config.toml
hidden_size = 224
n_experts = 32
balance_loss = 0.000239
groups_per_token = 3
init_std_router = 0.00838
norm_eps = 1e-06
learning_rate = 0.00204
beta2 = 0.98
max_seq_len = 2048
Below are experts of layer 6 (counted from 0) of a mixture-of-experts language model. Rows are named router (the router's row for the expert), down (a neuron's output weights, with its number) and show model dimensions 112-167. Each number is 200 + 30 x the weight over its row's rms, rounded and kept within 0 to 999.
Before each expert's rows: a language model's description of what the expert responds to. This comes from a sample of Wikipedia text that the model never trained on.

# expert 31
What it handles: Label words at line starts in infobox lists (Location, Born, Nickname, Length, Resting place) and prepositions like in, by, as opening phrases.
router,279,187,196,220,205,233,175,193,187,229,174,193,185,198,228,216,187,230,193,209,159,192,192,203,223,175,173,224,156,238,223,176,215,219,155,163,219,228,186,198,223,205,189,205,236,239,183,203,150,209,216,242,205,158,174,153
down0,220,184,148,224,119,218,243,165,191,119,132,172,217,185,230,167,177,250,195,205,195,232,162,154,158,199,223,170,178,254,249,154,231,158,157,216,202,187,200,168,211,166,154,176,199,216,212,215,208,190,167,196,250,198,204,237
down1,196,225,216,199,193,174,209,179,203,216,175,154,248,199,198,265,157,236,204,235,150,257,148,200,192,262,204,202,205,196,173,193,241,185,151,196,229,195,175,208,188,236,220,150,259,174,241,170,166,188,150,169,250,186,247,162
down2,202,157,191,188,186,243,178,203,216,206,230,200,215,234,225,211,235,117,194,237,246,143,190,153,222,235,200,197,216,164,161,213,188,191,175,189,204,207,246,184,268,245,159,156,148,185,202,221,213,185,223,201,190,240,174,234
down3,221,190,189,189,142,160,231,228,222,230,220,199,218,167,168,136,172,237,213,202,247,177,198,192,180,267,182,190,189,274,183,146,185,219,197,189,192,197,246,234,227,149,184,241,179,176,227,216,216,204,182,219,205,211,184,204
down4,246,225,227,154,189,190,218,223,238,168,202,204,236,163,236,186,139,197,136,183,228,220,203,208,172,166,157,180,229,208,188,162,221,237,196,214,161,210,194,192,196,195,140,166,188,192,189,218,232,167,201,181,185,230,176,179
down5,202,206,243,160,239,191,184,204,128,182,186,217,247,163,155,225,180,167,213,223,199,163,229,220,259,232,185,193,199,191,169,228,217,198,188,260,222,228,187,204,179,213,221,177,219,188,163,224,249,187,186,275,167,192,158,210
down6,225,235,178,199,197,215,206,234,202,234,195,162,179,219,227,195,201,204,181,184,219,154,151,217,207,221,207,208,188,213,242,161,241,162,163,157,217,218,170,223,141,139,222,200,186,180,152,223,193,127,221,227,189,226,190,207
down7,129,193,178,224,191,210,180,197,205,238,205,182,231,182,185,165,170,224,191,124,213,214,202,164,195,227,192,217,223,192,202,142,208,184,189,207,192,212,214,181,153,191,209,210,228,147,189,171,193,250,161,169,196,203,223,184
down8,198,211,204,209,214,142,206,162,264,145,170,174,183,176,236,195,219,227,241,193,190,209,214,220,165,205,214,245,203,201,219,192,267,218,187,188,180,163,180,142,182,259,238,209,203,259,145,149,201,212,180,236,193,243,167,215
down9,198,193,165,216,169,220,160,214,201,197,189,219,187,184,193,194,182,214,171,184,240,192,196,186,245,189,171,186,221,199,216,190,198,226,232,214,191,197,239,218,237,203,188,175,191,195,198,269,246,211,215,212,105,217,246,168
down10,260,206,130,264,172,159,219,219,267,189,227,210,170,215,177,253,193,217,220,237,196,233,186,203,223,171,254,188,224,227,194,187,199,188,217,205,225,178,188,180,193,183,186,273,188,174,229,216,178,204,218,152,154,193,202,227
down11,194,196,214,215,241,222,249,178,196,186,210,203,237,195,184,218,173,200,222,200,160,212,160,208,228,213,190,171,205,172,133,209,170,183,227,197,224,227,144,207,185,254,231,165,218,161,260,211,190,196,166,197,217,197,187,282
down12,216,216,207,246,186,220,175,195,211,212,169,227,164,218,181,175,199,200,207,221,205,194,132,220,191,121,222,172,204,189,252,155,195,217,179,211,214,192,208,205,192,150,164,197,186,183,195,272,182,149,164,235,222,151,204,194
down13,211,209,241,189,193,149,176,189,210,169,205,214,159,174,168,167,218,209,208,197,167,234,203,176,195,149,188,216,157,198,194,267,214,263,165,186,180,168,150,180,184,216,196,175,275,191,115,217,212,201,223,131,181,228,232,205
down14,206,187,241,189,212,226,187,216,204,195,199,175,178,185,213,144,166,217,234,243,202,181,138,190,182,215,164,221,229,200,173,203,207,240,186,211,192,170,199,238,218,197,226,147,228,202,219,187,191,197,197,255,213,174,178,189
down15,214,235,168,238,214,205,141,227,234,178,220,226,174,207,196,209,158,187,159,197,206,198,232,238,238,188,139,158,196,235,196,173,190,205,200,225,205,194,119,147,163,194,201,185,244,178,178,193,219,229,186,228,133,201,151,228
down16,199,165,189,163,170,184,230,251,146,232,195,187,148,166,187,183,179,204,201,192,240,194,198,177,226,227,159,171,196,168,171,157,181,119,241,266,190,233,180,234,193,192,207,190,220,214,190,146,130,163,178,206,193,225,197,222
down17,156,210,212,187,201,218,211,250,200,198,237,190,251,208,211,174,153,163,137,186,192,160,181,221,193,170,212,243,246,144,249,211,260,224,212,273,176,203,205,201,203,240,180,261,187,206,190,102,157,184,177,178,223,176,181,217
down18,193,210,213,240,158,220,112,197,273,212,200,232,200,199,201,192,217,205,202,217,223,209,250,210,274,175,236,193,180,149,217,196,165,219,224,174,187,164,210,196,210,172,203,206,180,228,218,218,244,177,204,180,164,189,201,194
down19,204,207,204,172,213,197,218,176,200,188,214,218,181,202,208,238,212,217,147,190,166,181,210,239,233,235,240,167,246,188,191,236,199,229,181,176,195,161,204,102,202,200,188,173,174,207,197,217,180,253,189,248,185,216,247,206
down20,203,208,212,184,182,189,244,194,96,211,243,186,170,116,255,228,161,131,206,131,193,185,203,242,214,129,194,261,164,250,193,261,213,250,152,136,224,175,213,209,231,178,215,212,188,183,198,190,180,231,192,169,183,224,227,168
down21,254,197,225,225,181,206,169,182,183,188,194,219,217,220,253,195,232,180,208,238,216,237,206,220,193,99,178,217,175,255,192,208,226,154,185,211,186,236,197,206,189,169,219,225,225,192,226,195,200,206,171,201,149,207,208,186
down22,192,246,203,194,167,209,213,177,228,184,237,226,197,248,208,214,216,187,206,233,195,176,244,262,186,194,157,175,191,152,178,185,185,261,246,213,173,201,181,222,174,162,200,200,218,170,189,193,171,205,171,190,214,214,225,210
down23,179,237,133,230,218,215,209,191,221,187,201,206,142,150,208,221,219,183,174,145,194,220,166,243,237,210,151,157,201,217,189,214,195,194,146,165,224,131,204,169,204,257,146,244,233,121,205,205,226,171,237,176,239,210,161,253
down24,159,202,210,230,142,228,242,211,208,204,217,199,164,282,188,209,205,181,180,234,200,200,200,143,202,218,183,215,184,217,191,182,191,198,187,151,188,207,182,146,216,212,264,168,243,219,143,209,162,230,183,182,187,190,197,167
down25,246,193,203,219,148,151,198,217,166,168,216,138,203,229,236,163,216,195,160,207,200,195,215,151,247,203,204,209,173,212,159,197,232,191,162,193,212,231,227,203,208,133,210,233,210,210,212,133,188,212,177,241,202,201,163,224
down26,197,234,188,250,131,217,212,203,186,188,233,163,207,261,171,250,252,184,266,256,224,192,190,233,206,201,214,169,162,206,210,211,176,239,201,192,149,192,198,151,153,143,190,207,216,174,137,171,193,229,201,179,197,229,230,214
down27,202,175,156,242,216,183,195,200,237,196,166,194,240,231,157,201,194,215,213,211,198,166,156,256,213,162,266,192,168,178,186,215,134,254,207,186,209,182,207,186,171,205,193,225,221,183,186,297,165,225,213,185,226,213,201,201
down28,191,235,190,212,171,154,202,221,172,228,195,186,203,221,212,223,218,243,211,210,167,160,194,202,222,190,211,209,241,262,199,176,162,206,204,204,211,187,219,174,270,193,233,216,215,167,181,265,159,200,212,188,162,196,154,207
down29,200,159,255,198,203,224,201,233,213,208,245,225,177,162,256,217,195,168,222,209,165,180,249,170,170,213,205,161,232,242,221,203,193,249,149,232,145,197,175,176,216,240,166,203,186,219,229,210,229,207,179,232,216,180,136,206
down30,209,224,249,252,205,153,203,165,165,205,159,208,163,157,184,185,239,216,201,207,248,187,192,200,178,204,135,207,159,190,179,207,167,244,201,203,191,219,270,207,209,211,146,207,174,163,219,213,231,242,180,193,184,209,180,277
down31,195,187,128,198,191,117,159,207,222,186,146,198,203,235,220,154,134,249,142,188,159,200,188,187,199,181,237,214,214,196,184,188,185,201,180,209,145,173,212,161,221,190,175,185,196,135,206,221,226,161,187,141,249,198,220,200
down32,171,199,185,175,212,226,228,188,182,217,181,217,227,200,230,138,156,181,269,218,217,192,200,202,234,196,237,205,207,183,211,163,207,159,201,230,180,164,168,218,211,149,186,165,130,186,164,242,242,224,201,187,187,242,210,153
down33,156,231,217,188,182,236,162,160,227,182,240,174,172,230,205,193,187,168,220,168,226,198,178,199,211,190,176,200,209,195,251,208,199,211,230,185,228,164,194,166,134,140,195,179,146,243,161,188,204,241,238,185,223,235,220,236
down34,204,218,204,197,207,175,202,221,178,133,176,184,205,172,189,250,208,236,164,187,182,220,224,225,225,243,189,182,208,199,219,236,197,197,164,245,212,211,209,194,240,209,211,208,173,232,171,163,154,191,187,264,163,177,163,203
down35,189,156,164,200,180,200,209,156,246,199,201,171,190,206,216,216,177,256,212,212,194,175,192,166,231,233,189,226,201,169,180,175,162,175,165,235,222,225,167,148,222,185,207,164,203,212,275,189,185,213,202,145,177,180,205,201
down36,209,225,157,162,205,226,171,154,157,230,213,204,190,183,203,268,197,223,155,128,191,168,206,202,179,193,202,262,221,220,214,172,212,210,222,153,172,175,192,212,168,240,210,188,221,174,179,229,194,163,168,230,197,194,225,221
down37,184,182,256,196,217,175,245,161,219,266,196,177,229,205,208,220,211,195,173,181,177,162,248,192,171,189,207,155,223,211,189,203,164,241,182,164,226,172,222,125,192,242,221,183,203,217,181,200,175,175,176,179,207,193,225,208
down38,247,197,210,179,197,251,175,190,184,173,252,206,164,162,174,233,175,229,162,260,193,177,187,229,167,180,210,265,180,180,245,160,186,182,162,188,240,205,216,182,217,172,202,231,201,221,220,195,206,144,183,235,211,172,215,194
down39,216,240,240,291,225,189,204,172,224,118,136,159,229,227,206,165,166,197,205,246,218,254,187,211,177,209,200,210,185,157,178,186,210,171,171,239,217,198,186,196,123,212,185,204,189,165,173,153,206,171,221,220,243,187,214,245
down40,170,217,244,165,240,214,140,204,173,188,198,194,207,239,206,236,206,203,194,246,231,158,182,236,229,262,216,221,191,171,255,144,172,258,236,222,191,206,225,221,162,191,173,160,217,175,225,251,197,189,217,218,172,191,138,235
down41,170,160,228,231,154,245,228,233,136,200,154,200,185,213,189,226,165,152,219,206,207,237,178,204,205,163,207,159,240,178,247,260,156,221,182,218,202,200,207,171,198,215,129,139,159,177,227,226,226,89,225,157,234,173,203,177
down42,163,227,195,192,198,227,155,220,201,158,187,190,145,192,183,200,197,178,186,211,219,148,195,196,229,227,158,171,188,144,204,228,253,224,238,238,181,179,224,210,238,222,179,132,226,202,182,212,234,158,174,221,144,219,193,239
down43,148,185,258,202,203,228,234,242,197,165,252,238,187,186,189,223,221,215,221,212,169,243,189,220,188,190,198,187,206,203,218,205,166,175,276,192,258,253,151,139,188,140,257,195,172,226,186,223,178,177,186,181,261,199,204,213
down44,219,184,233,218,212,204,173,219,223,235,254,221,178,204,204,198,186,169,266,212,196,254,252,210,232,185,214,207,175,246,220,142,208,160,167,253,168,187,179,200,182,218,208,184,240,192,266,204,220,166,135,196,226,197,282,226
down45,172,247,235,215,196,170,210,226,239,210,202,195,189,192,154,264,224,206,206,227,182,196,202,202,206,222,203,167,177,201,151,151,179,208,181,225,202,289,195,249,235,243,215,168,243,250,172,223,176,193,256,139,217,192,223,173
down46,141,197,195,249,198,221,226,266,168,192,134,182,167,185,238,187,185,142,164,175,173,236,263,201,194,196,202,173,259,204,108,250,193,228,183,231,228,186,182,223,219,169,209,189,214,205,167,207,194,199,247,224,210,153,167,248
down47,197,200,221,220,157,193,222,217,253,258,275,227,195,259,173,225,237,195,208,177,158,201,202,218,212,214,192,187,215,216,243,227,234,204,190,235,189,184,172,213,214,188,186,220,242,219,227,258,224,233,197,187,190,240,184,210
down48,173,170,178,195,214,193,210,148,200,201,216,221,203,205,145,212,193,188,222,229,191,220,222,222,125,190,234,215,223,205,183,199,211,188,171,200,173,253,194,160,263,221,199,180,230,207,210,208,169,214,209,177,164,220,167,152
down49,171,197,170,276,202,178,214,193,233,177,173,194,220,193,197,168,216,185,209,239,198,216,214,218,218,203,197,220,220,221,204,187,168,246,235,174,184,200,214,176,226,191,203,246,204,199,202,210,250,141,163,247,211,186,208,212
down50,207,130,219,237,202,189,228,143,189,156,183,230,207,156,215,212,176,210,198,209,209,194,204,180,192,176,198,223,161,172,152,193,263,181,238,213,204,222,206,145,164,194,203,231,174,233,164,210,170,256,166,183,149,188,211,241
down51,208,182,196,241,204,159,137,221,127,210,253,214,193,210,192,184,183,180,152,182,240,206,245,227,175,211,214,160,201,221,182,188,255,214,158,334,226,213,158,161,240,158,205,186,167,277,222,170,193,163,226,228,210,223,195,286
down52,193,180,258,203,240,230,138,228,177,212,234,181,238,234,205,177,233,204,202,225,201,178,201,227,207,176,265,213,167,163,211,162,161,211,205,253,183,179,187,250,181,236,219,159,213,176,192,181,225,196,247,235,216,130,203,144
down53,183,185,208,184,218,227,194,189,206,236,183,208,222,182,270,224,259,165,208,223,206,181,218,231,218,252,171,209,227,203,238,191,188,155,155,188,238,194,255,186,203,162,182,180,229,243,174,279,190,202,215,201,201,161,188,217
down54,208,207,178,206,206,237,190,219,240,199,190,215,186,218,170,234,227,172,197,227,225,142,238,225,258,163,239,132,227,166,205,206,169,202,234,149,188,213,168,192,192,204,187,187,235,210,204,167,196,227,196,162,167,199,258,249
down55,227,210,249,192,256,200,202,202,247,193,214,179,186,227,231,215,201,196,194,167,177,179,217,201,230,187,201,258,249,213,176,179,291,235,131,219,186,212,202,170,218,232,184,192,179,272,165,175,142,246,183,144,188,220,171,264
down56,202,173,176,195,205,215,170,193,183,175,223,168,225,235,183,184,217,202,198,229,216,201,145,219,207,221,231,177,149,201,184,226,195,158,206,149,189,217,201,199,264,194,157,194,204,191,222,168,245,225,214,193,185,209,224,189
down57,170,220,182,220,178,256,234,197,238,162,188,192,192,213,175,199,231,251,231,159,235,201,184,196,179,259,161,216,189,161,175,212,247,218,209,188,180,206,161,182,251,221,191,202,224,219,156,223,179,156,213,143,144,214,205,190
down58,211,208,207,193,170,196,184,245,123,194,221,194,209,187,285,194,215,164,190,209,187,174,208,230,166,204,191,206,196,149,192,181,223,194,216,241,150,187,209,228,177,208,258,189,200,194,200,202,164,197,162,203,241,215,194,206
down59,193,224,210,191,223,145,196,204,181,205,209,251,207,228,221,251,267,194,204,195,158,202,269,240,195,209,244,175,211,229,241,186,182,199,228,198,249,173,170,181,160,197,193,129,251,186,198,247,235,238,241,214,234,232,236,223
down60,186,190,206,194,213,225,207,176,221,203,172,147,157,232,221,199,199,179,188,188,183,191,207,196,216,177,196,237,190,205,165,222,239,199,163,193,196,169,155,201,163,229,266,175,194,204,179,234,230,181,257,242,239,157,204,187
down61,86,189,226,159,244,195,188,209,216,163,232,273,170,160,152,202,229,230,183,181,195,230,236,191,217,124,208,180,188,163,193,175,225,188,248,207,195,164,179,213,250,259,210,193,191,135,237,163,194,180,173,150,190,244,201,252
down62,219,224,171,188,157,237,192,197,194,254,228,257,130,222,193,201,227,208,241,185,193,254,236,260,192,150,178,183,206,214,225,214,201,239,191,251,196,235,154,175,149,110,200,194,233,202,206,224,177,237,171,251,234,204,215,242
down63,208,151,174,197,186,223,218,222,187,185,147,176,224,191,194,140,271,219,205,204,178,221,166,190,166,236,171,269,227,211,214,226,222,180,202,204,195,199,215,194,166,184,181,219,178,190,228,258,138,209,192,152,213,189,163,267